python train.py --d_model=192 --balance_bias=true --tie_embeddings=false --init_std_o=0.0394 --weight_decay=0.077 --dataset="wikipedia_en"
Below are experts of layer 6 (counted from 0) of a mixture-of-experts language model. Rows are named router (the router's row for the expert), gate (a neuron's input weights, with its number), up (a neuron's input weights, with its number), down (a neuron's output weights, with its number) and show model dimensions 0-191. Each number is 128 + 24 x the weight over its row's rms, rounded and kept within 0 to 255. Numbers have three digits each.
Before each expert's rows: a language model's description of what the expert responds to. This comes from a sample of Wikipedia text that the model never trained on.

# expert 3
Description: Music and media prose. Articles, auxiliaries and nouns in album, song, film and book descriptions, such as album, recorded, chronology, a, was.
router:082137140165125109127157095100127132094105157091151134138083122146119150143150135129119111115125108144130155117164100132105137127146138116106166154116117131076132117143148120142129134118092119139126151150130116173097125167134060152125125176150107106153128172124143140150148138138174170159161138073128095159144131111109117138085146149133133075152096144098166152161168133114099152163093157117088141098151111138125155153151097140173147133112105122182113135141153153153096114140140118151122096139118136134109123145126128108159146132171113162094088166104161143145127080131126119146
gate0:097153112139141092144158095176129129150094121118109110108139141083124148107155108136170087143120130142117089162133129088088097119114162132100103128151159138143120196149176111137153098160190158165107141149144143130119164133157136106126150128085123088107152108162136101117166135110153124106122133105145137152115092143104142143123150094131141101131157130061120130132143101136104127093150086119138112131143084093127111093175104128133126094151119105113119158116155120150137113108114139108121096086135096095127110132137152135191123098147096132100150114141129106089140116108121131133
up0:116114144152088140130129118113142142121165114146158158073133118149107138143113125134149134068090150143107132140181116126132122146136092159092107112101117168123123152106129145164119146113140132113135159120194141146108177119100104155124125174104143161174144107146150119106176157153154139131104133094108131120124118135153156096124138096130158176106133174109198148147101109098137157118136134115084127107128103107134143164123091164126133124110103145132126122140145187137117128154107103125115112111097150176132140164129109129118132104174118146111091157170145108140136144117128128072
down0:136157112091144120138111154074089151141102133142131108181137088107127132139122093115111172068138169157155113134130111139162134116136121105135148116112170122094141133130135178169161126074138152168129157090161124134133150134158106143125154114118128106151080085109153109139108125115148140147163121108139135125090138134135164100138168157126144152091136127116153142118119128089105113138136099147115152086126125137146155110080094149156109105099131136142169160122164126093113098119127148113134147152149094160145116119147149120122135101077100121128101156082132164092152164130154169125

# expert 9
Description: Latin taxonomy and Romance names. Endings of Latinate taxonomic and European names in species classification lists, such as -form-ia, -aceae, Virgin-ia, accented letters.
router:116150097129100115099149111115120155100113188085127165116156129119136163136113145130113157132148130139103112098113116143135060086128187143097131102176095137100103163112165125141160113154154166145104116118111096137102138097146146113148104108160118130129122134117140147144136124123083172113143128112138153139131113082103113087132124133124146109141146184116124160176137151135144125082062098128098160094113134139114091123086105164105117146095056129131113110110122152108115122131107115149114099122095131102117105083139119130172128177126139122119110127129120119112133108134107112159
gate0:098129114128109149140111123093104081137116144121116170115120109170121160158070150159144164143169163130131128143113133188124142106135129147137123139178114137130087131108115139135136114151160125086127165102136111146109144126162125112103086106132143140126140141090130136105088163088102127142134122121104102084122117094107095117100092155149133130136123110148176167126121121159126125081150127142096120138127108150091096089094192149129141140124111122155103136124156139101145099134069102132112130141121152133125155089097123097091184145155128089107106109133091093097114155120125108137
up0:151115155158134121117100116164111175117115153139112121111115129116122110118170113106169075112105140152137104087048152155155138096127125072108153137088163122113175111117122129170113171106125115148127097142119108133135095138123100170136146137105121146113126093127129123114124101165128141120155149152126125156147177136143149143189141156121116111147143188106079127163118155120105115168129125109129130135119133118131155138162111114119141139155134137136151114131156100153091131109153172160163094106148083163094068140139107163141126110135164142134132132109156108108155106137105137107
down0:154133142134099101104093105158092153129097169123098115138113158152114090123123105123150163097120152149158106128104137114140172105084104092126143123122081116136131138092126137116145121081137203103119085123124143087152135126133148131141127110079129138131104120080147097093126139122145131122123114128157149120092138099086152141176145119112163114126132129142138218132124138120118127157162159148139164133110137115140123126118117148086108095154095173161138130103169162120085159103108122174140091126095151126112121128129139147100144112113144157153128150108128095137092097152115136124

# expert 1
Description: Technical nouns and function words. Function words and nouns in scientific or technical text such as engine, model, system, gene, signaling, binding, and the, or.
router:099123106153134130129113120093110144101088139140162192074132135102110128149146116169136130122174144122145150092124071156154077111122163108102095140124128082121109126145124116104137168135148147113121127080144112124111104096142120145181106094118126135122100103097108128128116105164102155128101131113149099133152138104152118108136134109104157122179158160128111146124172118151160111095123105121106153123146095136113140099116149129130085112121083127121129148153135131146167153146120155116144099056132099136123153094120137108175105150120165087103121162142133092089135114168109109134
gate0:132157077158155158125112062108127121148118150109127095090164123146140153125128111146119157157147150158152153108150105150157156167108165144121120168136153093118158101151132132108157113122145124138132142119128139134112114123167115112129109114156100122125167134161157129173161130146112161124117125099161130147133129106143119113103108084126116151167100154098139136096139085080113120131144120100145118141186193174098158117142107107136108121180180156136165126163118126102112161136135135104126172116126125127144177116084105151135101153135132079096143125107117126128096100111134146133
up0:116114114113152146114155100148166160143097161092149136072127117120142139157150157140194145102120168137158123124140166130160116135102138131116161133088171143156103108154165101110128125116112138102132121121117111113105107150151121194126149107140172143138139104090110142108133143131139135137153127084052158115128118117133140133154115112122138115132102109124168165106115083075152137132144088113132139113106110094115096135111148141127122131135104138163134095140159112132155128122125119162156106124078116097110126143125136112150149108152086130095175123162082071122107093113159108107
down0:127102108135168117114129137153120120093116121123107127131121115126136135189107060108127141124141142124168147074120129129158128162144132166127132108121145089150132175124171135145111121129088119115085149100143152110171154114104153087114111111164128153101110139124110135165136101116109120135115107114166083122083162123142197092123129160124125134135176122127135141148160135138157138145124066114089110192142109144110133111108150109143161110138144119126137133120122161152146129175098102119113103162143150111096122123124138097099150187104091109130147110123134148151120116103129168175

# expert 2
Description: Personal name pieces. Pieces of personal surnames and given names in credits, rosters and tables, such as -ford, -son, Wright, Mc, hyphens.
router:108112130129139111116123098119092150158133139093118164143149096155151157119089138133159167094104114169162139123101122148075096159111157122098145139152114138076142081116149156138139127133109113146144136091136108121103116156130105124080172115210120141142101103131123121168125086135134192162119162123098132087127145110163153167130139124118125158155138137092153158138138111139092128136085148162087120107135111133153154163109121135182145128107124117130138106158134096146119131135124103141137137143142151196104148092146124107137109147121164134136106114142129128124162136110102170108
gate0:104111149139165148094154130141109168169154140130117133193185152126123114132081136087125142124111137179131107116125103155137153148065124110138100126137144126138146132189145147110112097116151097135131138110123125125146112125120130099139144127122137155125135112103185076102129142125172160126144121087147122064099128111109117134134156132123142159143125086141106138135129132123109151099092133176144151117124124114157128142125164112139162094152103141105177156091095129130105127119149119154168135140137127173145170132145101120119142106094098135181114142107143123072119166086105124125
up0:138155100094113117132183141124175131172126159153148160140151159126132100130064108098126142154091132167122133132138101114126108118129139140124098122116105091118113122164140132092127118171135101121093119124076131110142111137158181115148134173089152151107110177120137120115135087141140149146135107167112131122172147095137145131145128127122107154114146133156127183126130116148120140153088144140145127104164116150161083154116147140131165136153115114142117138112100185128114082137151106168090143121109104152151127126114094112098107101043119124131149119156139146138140159103135160144
down0:152114121128166127173106100161071172106116097125092157093114129131130135148141144149093135104147168112119102123138149124150148149137114128162164133111119155154154132149102114104139139075119112142140149133184127114100141094069085125144151105144134119147104158173140154134134124130130118092160099143158127126140133094102136102129123126163150068124092097153166126110151090104156067143151119147117134127130146131093140107139105099131097134151135166145164157090134095157131118115121141113140143130103166113089102162100143149165092107131141134138080164111103143099148155139130134154